From a checkpoint of a small mixture-of-experts model trained on Wikipedia.
Training: 326M tokens, 9977 steps.
Below are experts of layer 14 (counted from 0) of a mixture-of-experts language model. Rows are named router (the router's row for the expert), gate (a neuron's input weights, with its number), up (a neuron's input weights, with its number) and show model dimensions 240-319. Each number is 200 + 20 x the weight over its row's rms, rounded and kept within 0 to 999.
After each expert's rows: a language model's description of what the expert responds to. This comes from a sample of Wikipedia text that the model never trained on.

# expert 41
router,223,197,193,187,209,193,226,190,187,185,189,233,203,198,203,212,201,183,196,229,203,211,188,192,192,224,183,226,203,178,194,193,179,221,192,197,177,221,193,252,243,171,187,188,201,204,209,182,219,190,186,194,202,189,173,213,161,188,218,185,179,199,192,208,226,162,195,216,183,156,219,194,235,212,175,188,203,194,215,211
gate0,197,186,257,188,197,207,207,186,207,144,197,145,249,206,208,203,220,202,171,200,203,226,213,235,206,218,187,163,204,198,212,223,201,214,181,207,176,183,216,211,191,208,182,191,167,171,196,198,220,221,191,192,214,231,205,162,203,205,244,173,169,203,225,242,199,192,182,185,181,195,217,206,198,188,165,204,201,200,220,167
up0,236,211,210,194,174,205,209,206,190,200,195,193,151,220,172,187,193,176,214,216,196,212,214,189,194,202,167,210,214,222,198,208,187,197,186,203,185,210,212,220,202,207,179,206,178,197,208,223,195,216,202,225,165,170,187,214,220,211,190,248,229,197,179,191,205,206,179,186,224,189,191,199,253,203,198,207,185,189,219,195
What it handles: Inner pieces of British and European place names and surnames before endings like ton, ley, ham, such as Rei in Reigate, å, ö.

# expert 13
router,208,214,212,216,163,172,170,196,179,187,193,190,212,210,189,218,192,209,234,175,166,180,190,197,228,191,205,171,183,184,219,182,209,195,197,221,223,195,221,206,195,164,185,219,203,184,190,254,211,207,217,190,234,198,191,172,199,224,217,172,215,164,192,241,192,201,177,173,206,188,199,202,229,235,202,214,174,215,168,200
gate0,203,220,173,235,223,192,181,209,200,198,180,176,223,183,210,164,179,195,172,193,215,184,195,176,208,169,223,204,189,184,220,183,216,182,187,240,196,209,140,168,185,199,217,190,186,216,201,182,224,224,175,189,181,248,210,188,210,202,213,210,182,199,207,201,225,204,187,210,232,201,186,174,201,193,179,178,177,189,177,212
up0,205,189,182,198,177,184,189,205,200,188,184,221,193,198,219,178,228,224,206,162,221,201,202,201,212,213,193,181,197,231,192,195,184,210,212,218,175,203,228,217,201,189,167,165,177,162,169,226,174,180,186,198,203,218,200,201,204,165,226,222,218,187,210,243,226,182,229,186,179,225,180,244,233,238,156,205,170,186,190,186
What it handles: Digits inside numbers, years, scores and statistics, and spelled-out quantities such as three, four, million, few, many.

# expert 23
router,201,217,227,153,187,213,188,190,199,227,165,216,187,186,193,169,211,201,207,209,220,194,207,185,198,165,196,183,211,214,209,229,186,207,156,224,193,174,235,205,167,220,185,204,199,169,159,207,216,223,211,214,181,207,202,206,182,192,167,204,222,205,243,216,190,241,194,198,217,198,210,208,177,198,184,223,224,192,174,211
gate0,184,216,231,196,206,199,208,191,178,179,187,207,179,196,152,199,169,205,227,181,208,195,186,184,200,204,205,147,212,198,198,162,179,192,219,203,200,211,181,218,224,177,181,205,208,220,222,214,196,185,197,179,205,190,185,252,177,222,182,186,185,186,192,202,173,205,176,184,208,195,215,206,221,215,186,204,232,229,206,216
up0,203,178,194,170,195,223,230,184,218,190,189,187,218,196,191,210,184,192,201,204,196,207,228,213,168,230,188,151,203,208,198,197,149,156,242,229,194,197,196,212,196,172,213,226,195,192,222,210,188,210,193,193,200,196,171,216,211,224,184,166,205,188,201,167,205,218,195,171,193,195,222,217,240,201,178,211,178,200,206,222
What it handles: Full stops, closing parentheses, quotes, line breaks and table pipes ending a sentence, line or cell, plus heading markers ==.

# expert 24
router,236,171,195,206,203,178,180,201,206,170,231,237,176,204,192,229,161,216,181,209,184,192,173,249,192,215,184,220,214,211,239,174,156,188,183,203,178,207,157,172,200,206,247,212,189,205,205,189,203,189,180,181,235,191,223,226,180,194,188,218,192,217,162,192,226,208,183,202,214,198,184,213,213,208,215,192,210,173,191,177
gate0,213,188,210,188,185,217,197,194,218,222,211,177,226,224,176,208,206,175,227,227,190,189,149,222,193,214,229,192,180,223,214,257,175,210,201,199,191,208,203,221,210,191,232,240,197,199,185,202,194,181,185,195,221,184,207,186,180,177,202,166,206,170,190,198,189,207,190,224,241,219,203,206,193,182,210,234,184,209,209,198
up0,188,215,240,173,215,214,231,203,183,175,184,160,200,212,231,205,200,235,165,189,185,198,201,170,185,189,205,200,220,170,174,185,170,245,237,237,199,188,155,226,201,206,221,197,182,215,201,187,188,206,204,200,212,192,164,218,173,178,205,178,185,227,234,202,175,204,204,208,191,192,223,187,196,202,248,216,169,194,198,204
What it handles: Inner pieces and accented letters of Spanish, Portuguese, Polish and Romanian names (G-on-çalves, Lo-ren, Ja-rac-zewska), often after de.

# expert 26
router,183,226,196,190,190,190,207,182,224,238,213,216,208,197,213,188,201,229,208,201,184,235,237,197,228,161,239,177,189,183,223,220,232,196,188,207,221,219,224,191,200,187,186,219,171,208,201,245,203,233,213,169,200,221,196,232,193,176,215,186,216,193,213,212,190,190,185,206,204,200,211,220,217,180,204,216,237,180,201,230
gate0,192,194,221,219,223,200,218,212,247,176,176,241,174,232,184,181,160,204,248,210,236,185,198,176,163,186,238,215,203,201,201,207,185,232,212,205,205,201,154,177,199,188,184,181,214,185,199,182,204,189,176,195,179,183,154,268,212,177,167,211,195,199,214,165,186,220,202,198,239,213,186,187,179,198,187,230,208,172,218,191
up0,188,204,158,191,177,189,215,171,223,203,227,170,217,178,187,211,215,179,204,174,225,214,211,202,203,226,194,203,236,207,202,205,184,185,206,234,188,177,177,210,184,191,209,212,186,205,182,228,222,219,174,194,227,217,187,161,219,207,208,170,198,233,220,172,195,200,213,229,172,197,194,215,191,187,191,229,188,224,167,223
What it handles: First digits of years, dates and chart names, like 1 in 1998 or 3 in 31, plus number words such as one, four, single.

# expert 40
router,219,187,200,213,173,204,182,198,221,185,228,248,204,201,207,199,191,197,174,210,186,202,209,220,212,202,194,170,186,192,223,184,157,184,191,173,205,229,191,201,203,188,222,223,198,197,224,188,208,174,203,167,228,199,216,186,196,201,174,199,210,235,165,172,196,179,194,202,175,205,193,180,200,194,214,190,222,192,224,186
gate0,191,186,193,204,186,236,195,222,222,237,214,213,239,182,230,176,175,220,188,226,194,216,227,202,211,188,199,210,154,187,196,235,205,227,193,184,221,208,213,235,185,164,166,207,216,211,185,205,218,188,201,236,221,182,210,208,208,168,226,215,167,227,250,190,193,174,210,217,185,220,199,208,191,194,176,179,203,182,194,188
up0,242,241,194,217,186,191,176,181,222,196,194,203,225,191,196,221,194,186,248,204,192,179,210,188,184,184,206,197,234,216,167,200,189,204,215,194,178,203,214,185,184,255,208,183,194,184,201,176,196,220,204,192,209,204,202,172,213,223,166,214,210,187,192,206,197,197,228,241,216,222,213,242,187,262,190,175,211,200,177,211
What it handles: Opening pieces of Italian, Spanish and Latin taxonomic names (It-alia, Ven-eto, Cerat-othoa, Fu-sarium), and syllables like Sch, Ko, Ka, Za.